Below are experts of layer 10 (counted from 0) of a mixture-of-experts language model. Rows are named router (the router's row for the expert), up (a neuron's input weights, with its number) and show model dimensions 0-255. Each number is 128 + 24 x the weight over its row's rms, rounded and kept within 0 to 255. Numbers have three digits each.
After each expert's rows: "gets" lists some tokens that make up at least twice as much of what it gets as of all text. This comes from a sample of Wikipedia text that the model never trained on. Tokens count by the router's weight.

# expert 11
router:121114154138098112130128095145077115135084072119164096118139162141125130114112107103172127108135104169110169116134159124133130144132120120183124135126123149105095126103146163168104161157165127119133120106084107090162121089118160101104123086113102126129136103148099134128119152088111138163102144144195121127089101087099144125168159133112125171105135154157110128084147128134131121129113097150102140152138126110164149082119116079109128137099106125149145143153141105161144129114174129100092091110144111140092112122123102114125125156134108133130117133116126147144128136125118161166154175146089130108128149120160126160144108153142137134131134188199139140174110138122118136113127137127114132096090100124147146163104122170162164128133090115111127137110071150127118087115118086
up0:126153134143156107110090067088130129074118080150134113131091126133132120138111066112126099104154127095124095104125158129164148163127105114144133157083168103123150119121116177155150174136159122115105137123122135094088127126116141116107130160095126107123148113126157097120109140148120132112131158107132112141109136120120111117127145098111180140127137138174148111137136082096131106145135156091123166144132115138119127130128097168129129158130115147167124165113109128136107114174153139121136147132145113077100157135131107097107093135134118151111117127142158149172151111135122151152174138161147130122167070168145082125166186129114114126105066145082101117152133131114134123148075180149126127098076126130145112191087113134110106117149129119134135140123117135176124095132119135
gets: " the", " of", " a", " as", " is", " by"

# expert 19
router:099099159116115165126159154152121091112135113132125158149100151118095129155146129152105134135073132140193146133151119159177090120113148094120147141117108142153111067127121114083104128109054131115126145133149129152067154157178137107114151121127175122140128132145100144178076163157158145141130177112122111160104158113162146103123137140119130084124090148101113122131069151099147118116131130126166091125133132145138137163145124143109135135136142143108119100117146110142159110104154129132089126146145104120112106131146119144136076105099130149137118143098151124092117113147164129132128095129130145138119135116139105116146158120096136056162093132128156129181139147125145155138105117122106163132156072139140176078140132089115124094130118118118128083149110124142126135098154140
up1:148099119130117081174124153172135121144093150099095125153107103157114101132104116186089119142141123133129142121155136128123136113132116065120130133174195131119155147097147119148146145124114098166109106097155137090127099121108106137154097136142175133143132121100185166087157102115140108130142126096105124095127111096147101153153088114168133113122141111113215114133099138140160134137153124130153146161120130123107121136144112141122146130121118157124140117132125150163092107122067151149136108091085161112144122138092139130104124101123159146131095149130128119192167145151143165133140110120142108144126158123133119133130139129108139148129112147122083146122125096144138140105182178115114094127126170126096117087149107144117117133138182181164125108116096117100140146100096128
gets: " (", " \"", "/", "-", "==", " '"

# expert 27
router:160144101104124115144148119141143142098103110106142126134147125110144123101123083122129130176111108147125128177107140129065112147105096121141084150158158102132114126136121136178108168137121106109109150107127140111152131129192126127136116112139115126159169105129142201113175106111145133161131155163124113102135086106108103128113091133175084155097138126078142130108150063136112139081133094127096134120109158109158134129143145185091148149094139135172116163143096163158166108132144121095110121110152165136131148107113100134136162119138160107097108129132107118091163134164130110151144133112128116133127134133092151151146150131125111154157116100112110120115134079116135152120073137157159139095100125126170148132122100122098132117139118156103137145161150149085130076147168104
up2:129126116132135120108153109112102120121153143144121107123132120175127151116131134127140130120137123141102162114126162161147104123120130141145104131100145137127116130088142060089130112128109139158135079143116144129127157112136114135071117163099113128146159130117142126126109081172176125149164165086099148170144136079122082106088157136145103159124157112123158127120114149123075120126180163112133077163111098141109146119180153133103121110140147147148148128109129123160110116121129134158126117082115102126153169116114118112162123125128192150131169119118122122158129134085139117139140143087136125109127115077160112113172140108113144098069113161110123137091118131171163165127131140129178096100111117121156137093141151123191097141153164129167106116136121101119090170122118089
gets: " |", " was", " were", " are", " is", ";"

# expert 15
router:073134130159157133113132093152110117154122104120097096101109154113119154102075120112144166147096167153106127096150112144082078124166130113083173087117154100112118097080131111160104137129130114107109116085144157123132156095147141109119144161110095120168116116147112126121093131156114134157101101144118084101121120124155120115153123123138099152152106140164123135138143128131156113162134097146111119164167065134154116164099126090158113140131133128147126119078157185079152170124125125150105114125106141099158114121150127117110133156115134129145131129184127101121143099175124137137131105156132115118137109104121166136184132123107115160099136164161138101111095120103124121138116152114121151144142085135098130146089131144141173134148160112068124154114135162133070120117140134
up0:134151118130104123146127100134122110112144170139150154097136108103146124153094164112161120066151129147113149120155130130119082106112105147166132116155125132190124150128094140087104153136117134139106142108128113099149074146094104118117094128100135094148092132131123115162087151135143132152102127135159136068154066128118189096158149168133125122171053139135100183124132128118135135128098124144132132163100100161124175140182139116129130165122134146116130143159132124108071107162131103120171128144143093107155108156145139113140116083144110148119116157120143104170104134113145147112158128107099139123138170132120101171117078136130154159132114122161110124164102135093086103141128085160119098103138134157119145138097136093128144118128108114122125142133126101085131138115143151
gets: " the", " a", " is", " to", " with", " are"

# expert 0
router:134117151121124127119127180159131124184077130167107123144116126104112109117125099112168115077128135154174106125131093139129121135126112058142164133166130160076131150129109107128131188094075126119115151128124163136135129127143176153118112155123160153147106151138117160129151122110109111171134111135127110150108154153102135136105117115148125132120136114142068081155161140111107165107156155137104072127125144168150160104148111123143172088099130087075138153104117138140135138126122130102133125120118137172147110124115127107144073119156151117131121157117119156143114115162137101141143155097112132117149114097105116138133156126145166125142177078112154125151121165122143137148146123163122178120121123095126138114086118126108143103151179149172140141117108082111161173091151128
up1:134099137167125167123142144132130117183105155147112142122142166143140109167129138105140093089152126157135142103114153131125140102138138148112108116128146135169134189099131149152152142067135131109112106093140131153172115106118183135102104108101126109093099176119157115114136104118154096097073105111104136180119138106142119154174136143086089112109139112113157112111153114087120115117142131124116151145098140102154133158146131127151132122110172158103131127102125095163117163155114140148124098144122097109120180113145124111112100076109098118113135116127116120105145144138119079148125180130113129143102130130145114117122139121114134165122138109187092132176124175131114174170148111140142141106155175115093118124153111111167155128145135100130120123085126049123091127120111150
gets: "\n", "===", "==", "====", "\n ", " ==="

# expert 3
router:124113140105154142143119144158131173140112095146121101161166111118085147123142108095142098108115111152156149176116140127146165180067130060119152153134115151164134104118130098146166119134126135150134122116125115168088103152112104142134140133134123073107102143158074134150102099109163130146134170116150094120103115126149123103124129122203124127144142144123144099125090123126137133120137151110113126117093114129134076124139135107091156170065128100152141130156106083146108120087130111127145142117136167113145142112098142138148162148167150099090149153090115145115157126094162121134117118108146177133144113130110125109114140144087115087111150099144098156104160154147145130153147132129137143129100100095098105154161156128140122115125161110158150166090173119146141147082151111
up2:119120145127121143125162108090143120114130113143105128135130126140161144128116081080151109159128117125102095174145140065142131143139140123121112103134093157155081122162105108113149108110128129120175144134100118122152150138109103123120114146136117106167120130105090135100091127114128135165142120161161095129113096152128101086120144148083150140119136193126160149161121113100142133139094088130109110075161144112145124141137131160146174079128103172109125127199123125110089160120145137145138105153121115101113157111129130117159148147123160137123104082131115127112103148115125166125160129148128113101129137109132132152127121116110154145146136149149114134087120138156107118140142157156177112136061140064072133144137140094154153086124141197127157089110085101102129162136130108
gets: " |", "|", ":", ";", "°", " 1,"

# expert 16
router:169129101086121122133164110125094121133128080090140100108107130138110137149120128105132127114102109169113126111116146110152116106129063105117110095116106039127098118080140149092136112138145142136162109110142167156118125173143112154084116107152132107121123120170123141099101152162100145153121142124157105131137126111131104129141144118131135182112130147127174127085123112109106158107120112110152127154121154087110122110164167135158115150121174177158138137167138134198160160111183128109111111087171165126107130092127126126137103105148149142144091116128132123095121129181139167159174123170103124121139127107122148132112155119149157138112151133148119139100150107176130108132089106139086121095108150108165103126140124136146158138134144090104129154092126091101131121138122115
up1:151160114155155149143130140122164140117107141136094109121107153104152130119158139119095140118125160139163114180164130109146143153142129112131111087169152107125123108165138146130159142132126110110117068171102100146131151089129143139154104147166129103079106106153102173131136130127115119117100132111101148131160117123128163146109116149127056134135096144162138147089106125103133158137131099100110082048145132095087126109144123115134157144155105125138119156186130121133158142133117142144107109125138149125106131121183094119180151112133100141142150087151145130126159160142129137121118121147156121129118113138116117087098158115114156114163133142122117180085145114160162130109104126110151130112147120067106128148147124156176095117126084150117160094179131124093135159152156086
gets: " of", " for", " on", " by", " to", " with"

# expert 17
router:145145133126103142153153105130162121147114126119081110110110128133136131122146132128131114119158122115068153115104126156130130130145116113127138122072121168154157153129132150138086121098147128151128090069133138136118131117110158145142120118158148121080101128174094137105174117133119121123138161123149117143172135177117117174111116105128186104134163129154150132088144142150173156130153096110143135095142125111117138150104126084119136153127134116096143131143130108140137133096139183121165140119129163133079139098096143060136138124116159091097143157132131076109141142111119162144115141139150134129096130125119108125139095096147101121147124127114113085098105099154161163116110116118126104163106197118108104043123179189109120143141150118136094140138099110099078113144118120
up0:110149148190107128147140164164114135149140141126119107099118146096104104144157104118095162131129115103142107131143164149156073141167164121108151120138101111125124103138120159159156089109161092141075108121105070118124143155111153142159124102140107119133128091119112125122136168135145173113130135160130178105141116131148110110136117163104100113153153153126128129128155155144112143098146149171155124144126113136184134153116092109094145107146108094121115148105156152122106104087125132095101106128053123119149161139155086155121132093146193118107127105149084123141119117124139116150121122093151133100089162105119134132126129094131107120075115162148122136124136098091155102150154150119093152158156102139163141086102146170115124089128149092148141095159137151100149141115142139
gets: " the", " at", ",", " is", " was", " in"

# expert 4
router:134119104074140137152129152134108118094119110106114086122118106121091094150142118114081147152117123101146148123132162131126141138101174082111100097173155073118121115102100120142147117170104110142131159161118090119127106094134111164164120153112086164190098145118123158138129115081132144133113126161143146136117128090120127143142140143123152098114083141110153138101122115141157161168141146120138125118125161125112128152090113139066104132150145117135156129157160126116141106102132142091162142099124177153123142140094159109137193121165114097079172142122142160170127125164103095157153115152131104129130105161133149143093152177133122136111153128121121122099089122116109149112142128117109169121106155171108174104175111136085145092141159130122151152118144118130139132101096141
up1:091121139107108125120114123145110177066106125132128108123153128099162155132105133130143178144094135112153146104160129111127123156119132124164132081107117166154140086153130177083122169124133122104151165138069153093118128144156154120118170128125169119142136148191145116123104158138103118118091139170125159107158177098155120109124121125080107100107136139106108161138116119144148122146185138120129101130156136156118161141155107145099130075116119088137106116071111072119101166113138141080101095129117111105101130134110129135163123144138089083110108163161105110134154130130143138112118117139111076102149101111092158180118131104110129149184138133085142111116097129117121152143099109154121114125145124140118109135120162137155147137146113129128133101126162128171121146138150103
gets: " |", "-", "|", ";", " L", " l"

# expert 13
router:124147125148140117146100102104125116136149122147116140140112121130101135175105111124108171129151149106136113112165104147099145107128133142123109082165138111153128103100159124155164097132141159130127115152174141122129117131118172137117116141120157123152165132111103101137106166143115136101093120159106138121120148153130121116162086164149111095155139098151118148168078122127166129141118147164119103144088097157080144153169102158139122119128149173168132100096130135130096106121074091133120126065126102103146098181106108125119069106157153116136135138124091107144123146164154147118144145128163112149134117129140129152070143142161075139163072153153137143110102108140094086134118102135147088168143142152116134159154092095140146163124116163124083086122120135100094145108132128
up0:119172104146135100126088107112122129144161116140085115108096084125121105107119153097136154117156094135181153139130096132119143140133109135098087119163168137142100096128113139159104124079145141153131117117135135121137131138097118126170106135153117126127130127121128118127146149139088157084158164132108143100140104136138136122138160144127136121098156136135080155110138154102135178109097142142120092146121187114091100133188074171137123148138187161141135160073143079106114112118145104117162158093113188118147078123137121100142140157138170095159183156115132130161117145104130133096117138097148093112160123126118125136128124142101124170124098151131130141109120112117124126142138153149167136122156163100161100128114144101124078125104143113147101063115090094127116130119126138
gets: " m", " d", "w", " p", " w", "h"

# expert 6
router:127129120152099139115088111132152155124126146160136129102144166121109078106140150092114135090145101177132087125106147128084134146123173116145164136130131123083127111123136118139141150147120129129144163117153143155121132102085118148141141150144135104099087103125141144119140118151183146093122138066136098146092097143114157136167129114149157116086110111156104145108073108174121158117143135129098151148119135153128140113149152140101145136127116089124092164135134146123101136196068135119087112122140115147142155113129096099150118152134174111167130118101191105139125118165121159070131172139151128100116153153123143151104106159161162150059157128108132098127133138122100127131135130127102098114146093112082133152133133120178099092129160122121124126127115121180139137119148138
up1:158132133137139076120153120127126132116087125131096141142060118115173087144116157112127115090126135165123191127118117096123095104149083124106139113143188136109106091135091117162151099133141068145150109084057138138142138116138141112121089152180117140157180088173108176142138110142085164134125129156128121157149146162145122147122131153136126176112162097110105149087119116173153115157129091120123095103135125135113096133148149131144145116158116126138149102147108109137156119101109147158133113152156136105105079121111110114154089126135115137120169131131094136122165149115156129116154163157161164156097157141138110087118123126118086124100098126146121114111104128143116146123131158161137131115149149148157134155140094101132132148136099113130096150142129106140086107142150110
gets: "\n", " ==", "==", " ", " information", " medal"

# expert 20
router:136110162124107128160138144107168107102107105113138126119132146136139102145169101110137110099134136157177148124134128109195118137146153161168101125154108171158083126101135122132140110144106172156144131132123152162121169152107133130120139116088155125157082115108107134119134169099102148146140147129136140121096167131127133097115126120095120138099100159136133137121178092146148129097092115092163110098127125142125129137098146112119113155136109108111150099121118110131153095149129121141125138153157159146082085111137126086104125157146127121130117143134118182113083095137110092145155137109103144096089080085125131126099123138102131087119148119156105148151091160163122169130149155139088154150105156163123111111154204124139106124152129120146122046152118131125149120117066143
up1:127112126164170163116109165128166105113122106167143118178106114152143086136109131104124156115123152128162098128170180120113134107168111108147151169136129150118140139119132203124108126140142122130126117111110105068150127075129106129136150156107117108149140117106104160102114144149132134124079121101135152131145113114125135146108145131139121104135140130158136146105120076141151098133157068104111111154143163141103135139131121123112165120151113134131122136084106101145166162126151114121119125103120057143132141095145143124145093106148167135118119094131078126132167108145127153141158116132110101147119097109154179122154155123137148075110108098122124155152119175120143134137094204124116157141158101096084124142127140118146124159139117104131102101162152089112185105157102108
gets: "-", ".", " |", "|", "s.", "="